Below are experts of layer 5 (counted from 0) of a mixture-of-experts language model. Rows are named router (the router's row for the expert), gate (a neuron's input weights, with its number), up (a neuron's input weights, with its number), down (a neuron's output weights, with its number) and show model dimensions 0-191. Each number is 500 + 50 x the weight over its row's rms, rounded and kept within 0 to 999. Numbers have three digits each.
Before each expert's rows: "raises" lists some tokens whose logits its average output raises strongly, later layers aside; "gets" lists some tokens that make up at least twice as much of what it gets as of all text. This comes from a sample of Wikipedia text that the model never trained on. Tokens count by the router's weight.

# expert 18
raises: "c", "v", "f"
gets: "ter", " con", " pro", " re", " ex", " sub"
router:576517548503465537378461532525575523530570473592590479437472562519428448436470531441583436523513558460516522411569486453534575539524489463563524520417446533470541503560450471592416461421404504484470472557505403551448540431469448576498471498457561435469536437534548541560526466469454538478473536554558443483440462557469410416569462495566525522500521504484450426449500566497451529447498506558442464521486549420577461490516611450490516534450489472568571494489525504527527484414436469461566479540435509465515472511483451559426561431507511511537607385492437548467503473487421449406
gate1:478505465459480506529443489523472543491495531555572546533558536560527523448487519415544477429466512561611539493412503504482487423442611419557505505484508528490475428475617504584491549554445492445485465541537497508453400559543446540462502438537523532495526524568459451540539421546489542422476489473490480414592470548392446560551563431480550486442470578425466540492481493512490560450496481516512547582445541486461403494526548485482463566497591465419530474494463517524499540511472564450561540496569477634490417436513455562429406563457521556462426558465515486481508495685443436480
up1:577486579483493534525575494449497452574537488446517436475457507534488470543534551501515592479563562580449513599547435477443472499468536489501445563457558543367470489465467569462551495539530419469495515440575483535451523471464489589432576595507481608407501483488405558500501448596426447603506437519569526520530586524416507496405463472484506436514495512507510545563523567465567467500506516586513504524509465501510470512421518485437550580480538471505432599443430476537546466482486488522554501507422421428491492517413434507542579485413471563411384527550518442458481578534437486535
down1:523434511456485475445517469525540453510362434543502448515490448509514532420458496490529463467437493540380605555513488449536467329460426459476501431478586442442522511464498457535531397437530533547458488517507539452562539465518487501457470557535471590572559613508556551348464466510459553505501491544462503496566525460442509485547430476482440498484475633514537540585564493465447514474499489456436528537509559507485509443520600435540449435532515462496533392546544489482455449470469486486593508420538549465495403463507511483543537583564494521401463422527482463547563505483552577534
gate2:506542513489386497547443476663522533516510455480500501494535587538445458464560593559541581421577462473554513548587459499441508470508456488462546507502560490509471462595457575405489488454520564522513484484603509528468595521550518588469484577408487508469427545506568505497568506489506507498586467482444548526525496537536555448485441482397608570451476431524384542539579515548450482522461531486470488474463510468487531476493439488512507555510532447390449466484572476449491434570465460449535522548521567411480533423502385545389450390493451521550558573584490537492509518534489473493
up2:571499503458459521454494522468432432440520581475417465515418547391483351471455562493595560481485446425531542427408445507425543505454518458601476478504577544520497512495385509384455407487554566416483478474614487498437545412530509561504612558504531488457501514626485510588496480502502457525490539546532518561513617480487482526453404450491565610492483565428481474540568503557487467516464525482505531530472437556498529488517480536445516481558553575488612529442572506539525486549467524531512564435573506495484507482542453551505541444499526560506482451511501495581506492435498475564
down2:457419425547388522492520516497517504533509506495569522540486506550541542486466487498591443628597479518532462479460403571458496379426452458491557506519618474471400548487487510534453572511470535452492489411502535482471455482515610538502524465492394532487478527500487487481561467504513435567575462476564512577462464487556503513467420560498518544459412483479476470508520501495491369554461524555535448598403553512456463549511497496488559482486465537483486547378532523575516537500485585528482517442687491486504528478509515435502507511425543553559501540444527502549382387505564451534
gate3:577456499505450416466512583400521572546496491485463528498451440527496472479558493546519436476540441482573433510607525538497500536532426414560424470502550499531527504462478424512491513444564499557409558480498559422542547634467521575490579570459513489462505516561523498454512532443500455497511471386466524553523529510571462515464494550563490507499453565571606504433432585492574467537539549477444439506448547549473459497408584480523507477420547541506539491468438496584533455497414454475443475527442591436483618505593544485439563519444536495505634484505384442578515505461478513463
up3:450571473521387534545429533445470539427497577444487493444528571518540539479448483588490466477592499506486389517481477536412473530492524559533514509481426532547477572485473388442440552576418509577498482590534452575467400471500581482475535433689496539464452546469468482520463534527493493562478452519328485404551517526460372461460570592509476463542552527471435485456506514515476473568504496476497458456424508545518519515543478387426493546498557428462544503512474482565484547553545491576468503510516506553483522553540521564415535512452434490476529482571457520536566530483479518498
down3:461569512541460503451514490492549462472451478504470475432466458422519524552444547480545471454433535462427503466515601583510508466617535381503454499523518467468561514479511411414459444425496451512592551544402545464534442476535440497589640556574505567551516569524436458396509485483511425398536439513472446455583470531538534549568609528547473445519437440497443504486482505464553457462518523460605518486530522522537515542533502524413385505462528529479446504513561430558513502411596550489485438499514538493475511504551394484528487502496443592473517528522551482615512479501585429469
gate4:492661474497547442568483455522562512462504433446619487463501399481507592494567558508576510505443632509364587491604415472482480444490521579499455499478442489526488473494391502507489486391499632492505424442546511487534553543463450533532524467568490507553500541414433568449500474599446565444464510542482521617512447510561477507511507456565445521431563473493542474484530439533461486441480429461492494544423553524415494561474533442466469489512526567469471518561535519506512461564457556564565462461506570470468543553481485507395545485492476493505489420457503439547542525533561522461
up4:483506569514530486592483525517496479459509504502418509535420437549436536583589500473457511555460505493515525465493646517547492439447503517539501616585488559509469520504428448532488534432565486598580469526538488411554575540547434546525555521416509424414479452522439550516497485591525434531533561548434545487452465508515442464534525464441512513469582474555535484498521491477527550467464446542490492520538409530551512540553438503422488599540503533496405556455528498578500503463428466512415503523598580548614454448537399560441501407486453511440460519565502486451472497513483672506
down4:477506525482544520518453463578503442488513515454537435532491441549526575432611522434547580558531493484587509508480403549500519482455557464497486490572463474579541557512515499504460548548448415543493479525473472514525475496449500464538539509433490533510513504552506493515577443573505353473427567514623369491503571545454543411545546504510520549557467526506482479543414516496506458639494461460556438490511487538487449538477548462573510562493502411557528547584484460536469392458460583503519491472620453505366625510456461563469486477501437560595477579454517465560505422478454554527
gate5:536483498423532504527485513533618530522527501516474515478537409436509472500531388480502383579508409490514436500559536482551473516487609445607523394575528533547450506469510522456529544548431521496470478490478494514493529576513616503439498498458460520471547489493493526533422501492489436517456445438512504350514567542489432525374525528577498439510503524584494503517504564504532570574567505518435436479521545467516516488510623450546555550425453546425606550506536453509480584484386451502432486563404529564554557466542475463564453422542445430448555452523568474472542467465438516486
up5:526510523529400592546473490417566492553527420499492507493539514503583529473530456489487428528528488483512371457521525585429532417442573459426432430509554436525478518479491464426403599475508531525504555490501484530470516469424517566403574561537433507534546461546421449497534543577455421459503471466532380424555547593492514517432583505499474540519539593604495489541445482612511495478517529586459517454442519476571469473496570487610546525489488514479532544604428472446530467444479530508496527498483395489490527551572499506562501522383483434414525507462589495478505454433515550525
down5:478583521519506514425560522455539498444534510501483510455455490486623600448547433464435492530463475567614528468480562510484437471546534449474560563452398411528616498527473461490433451525564524475529627530475504476534557507580342542486556565457565440443538526533497452527477527474568463379532526497600492446559495541585523576508522470489499429536482447484572603526436469505479448491500547530530564494527523422558415536446481580462467517458459499483441415487511540538546488523562493556499476431457493545438514519537566490486523419440431394462485469574530458503436450439518460494
gate6:501535496497463587438597588577408473457598429529505403422496546481480580420495505424520429547464548460465468476489506486427542515552489466473396552464485504562467498536567459569522448519456446532586456495535422515437405473536550537607544508540425463516479570525524528480540552512502460600456605559495389547536483479461436494586457528442456527477443458449447563517487462558519527614600546574546529554483529551573446460483496370528482509497451425521542566492527546483482505434531455515502497523488455553541536503483522434486521507481485586540471479496496526384530519559504534392
up6:460536410511531508468473597506473483447515485596565488481441548508596516565523398471503541487595514548598466454453463464503556442381573483453540488549567462461528499491533671461419535577435496397434585512505487506537473452507438442448419446498475482508477494571473548520486500457534525506493512468464523438514532489460413584423578467551487466635541482493524505495552498418460507516526415504538496534501487466426582509463449542486516531415481469584486462460527579502542551465461489488421566498553539496519462486445518373506544580475547453436541551613535518507565460552512468564
down6:491467575466416520433567483560544529485487430579415490521454548566432457407468456496488517524501404543593437456491554539571511453657569447491450433503468482419446466562405514481423504531481498586469479547531472452552527488435493514563514562526512432555518472490580548532537563520559515538490663482495511493503498455545475576508568544484442492511452542499480475501554447461550463510460538590497520463421475520530561573482546460489575457538561416617507562463473556452560527407425436577459508464456429416498539589446531536460505488423501519404468476490491506472531470476434512473
gate7:474463520481550535475496594503494508440499435586483483455448455393466522576490498536498453511645482452527510518521436549555460545449408424482446461484461487500439460486445495475434550512511655450423469517453431452531507506515539569455418547459391486410511476497501495580429560468494516471596487468408469560412509520565475520404414513552571503429566520520583533428491514477404489558491523422522412501483604478514517542505481437492573562430555469565564478455571525491573514443453522450427550500564481515595439472481515583561498473506512386499524480544447509517503516505496497550
up7:541455528494453453435558480444412479544465542510465470490425528445404479474529645488552560525477519548496500452496553441524524439440484486453560453564436484444507454441527578617445471508481464523510577548507535551453536426470423522516593443406484454496522522535559561463506555523594455534478569483507444496540522485515450491484549481486547529528469476341486525507540557491435504613512453482575449425460488463480523491404602444539555491431567479532527549540464461521496521432476476484466458520498494557492490610496478433595504563615493543467395539476573627418527446453501468511
down7:442532513534498563438543409483504391460450561464517501467522560526573517437402515431565528439473600560564508505419489507487484520514494468525524503493447453446578476556379459562563469434510507474507516437565564530535421369462499596541424506462526507451533512437491575582513501532529564452391569484490446590540529500428456523431528526503506565502548475538582467535475477477478592544511471581569479414472549495537421514464491532497566594446506505522413467471435547505517397435426440531517497396410472463526551470452444513491519560523452490509420499445505470510517550565566485578
gate8:521510494548405416494501434518523495477521434514522525556461495459514515454523500449474496490372534550462487424437539470519544590545524463505493411484500501536417499459560396575405475427441553499497504468571500503512534467575508595491522473560549485512552522479423466519449476563517555454565557478522560433549494597359516539467441618565374488491557562494511429487512569460456462607448457456530466463386511488532444453510558417460517480408492479520516517543553488566541577445509548570568493519443474452493567553470490516405621504528477452467559476478478472520549525557481566421
up8:503526493480484521470474421492539525508556662506491569601525517535518503482480527441553572543556455542506509435555537575448521430544499577465573570468495434493565473532563521446531471531516457484465462528480507587530511506484494481525426602501465466474492342511626494449521454453495524538530400553489437428549434412503642548489516433436508496486422530562432495499533440539506466478482500584512472548486616495492496517443485415528465487546488504567465515489410573377444471546550556559532495446488558562531481511508442449563482554363485516516470474525395496515443539481537450512
down8:562561488497459555543415495512387528441563500505531468500605539482450408478556616594457530588591483483465580564471564551510480582457499476526540515486452449436434521528447554520517537464446506491454403521472555439448413473461469509503423541433439519489528484459506594619480499539470475463541519522453485490430521461477505499474516452432503504550557515472466471530531536534518598485535537585455434500533472517528489552588411518508452526529445532492446590523532476490478568516510478480542492513390499519472539378453595442627391466471471433548527464594513445436521595507445502566
gate9:479587464455464469457522469520538415398505463508436645487540398541574467478503564477425422493465409499532544481486508423414511444546524445465537532475503451535585594486496513576387511503559436498564546424496478458535558516475407480461463503461560428519483532543470497550499397478500511483467432487555549608488477454490533521558465506594505506487493526539443545542453564420517546350425554465531453556577472559470434579438531488566499469452460490534477541558574461460508527531532510467581525496431548471486475454490505534465423516421510404585527553469450439547535525543520427452
up9:513382384547516483495417498516548584458514539531412546539552542538503405506513460505452502563577525447584506458468487452472495481549551591496522369441476516477478538479424460492489561478543486443575416457418444524519566521539502585534503527519461461524530475489497547438514528527518516521423438509510546525480358520641582494506516528520478541538508415588471501455504515518421488440503428434537483482452440539440539497516599572465469534550445471446367459561498536455531527561588523527469594583466550496459430564455514470506523472528577473597478415479488487495482440587473465494
down9:552522471584412433452545477569560506519545429489428495434508518538466470601447515480426464507459486525393459433500502632455461445522566529380463454494443594451456464477613517444495476545508536449528516482540515533473496434569495530569515535477481505445485565515421470455400506504461530583415446592483593535488440477507479506504518490525514436462505411423456523491456514646561569472599435513613493566422501480534512511485540532503480536473551586432486511531468484514450470468529470559498534484567494465477495504505576536539422554485433511572509635576451529448458523488571483500
gate10:601567494417492471503544504533494480500487378482501508586521491520514552549493458534516496486469639540558545366502431462497524530505397486454570546504553455532514411590498616492544485544452553440515497477548514497455498415504431464563443524448463558440493532470412436492606500604536502412415500478501538506437600551448542604502426504539473464439575433549413550550512405523534477554506488424424488460507477434566428496536471513543443532455486479495483537471542513514533495539528495537478486555483497585355524545486462534552500424539541506498544530451480485558471530562497395488
up10:469464485520490541510463524539558453498535471483516440493443482536509557639414447496541473505446566503432358551559446463595500554585610456582482600513501525528427593521531455519487471492474493525502362421537431492567548509532489526590509480522492471454458563542407462482571505480444634493535469537559544433622528470469534575504486474447458454596489453497504568436521492544452492489383528538485534499521529536526479560408536453561494517465481454469452575493459580531475581469589464458503494500495549480504517423466502473555450501459519419513422508562429505503514564573496421489
down10:453511522528626514554480422519549555474449412543601567425599477489463630500487457516450514478531514509583585478486603474511444414407476466522539452502441577561458555461507575454487489603565444505561471492499514483517424532489477475538499485552465517519495478494511435591450555472452498428451518519425514488509459493484478442459396495507531522460511459570532471497463458503485490521512480451542479498511469518503526529542441597545507523471435456513482477395565531480511594616505511462407431600530571506537524527587577584527529511432558551516555566510428511518532447614462388418
gate11:544509500472553606501450600515514529488510418479544493495524478539437496478539507448554465585486512547567520500578525434545504586575495415543492526471475475515510495505507510530431448552438499432524540442592513492602603454492434508535465477563510505494499540438566479595479419469518460386422508403558549566490446544428519456527408399493564482466483610534518562483481537582462456423531484564457508534501499495447427478491528351594529531472445553462546484419532479557556482447481525510469507542544443451507592552519510512496368420410495406523539540507459469414495503482471438480
up11:457480500585480425496380615539540532444536576503539510527480592447450497498430540497467487430518571502415489535440472551476509473580561566480595540497486487560472531493484495480484528416552484460469487527420510506541544539477496535493535526366526520501477454544434484492480520523481541623579435527430463473502370534624468521487527551490473485472559386478554522448509442379444529581455500424524484604462497499542456453543488529456521436492483491469364525483466458526448528460495417441545498471480574530458425466502579518431591486525468561524497440492570499537534498638465477473
down11:535507458511498543472511461471490483519451425563500417472524551521516456466433488600449500399558549484448436480513536455522506510503550545482446496483467531423586494471498578424465531508545564482462474498393464548532497507435449476616563524561494583534552544496440454446496555440519609576486440547475402448394521510527494440567433541577484508520610486489510582501446478559453549620555481475497409524545527501517541511531450406400543540457485508482550545431555471541536542545498490432534493449452537421518488564455513534414447454620533558551464520551454433460598540570436432515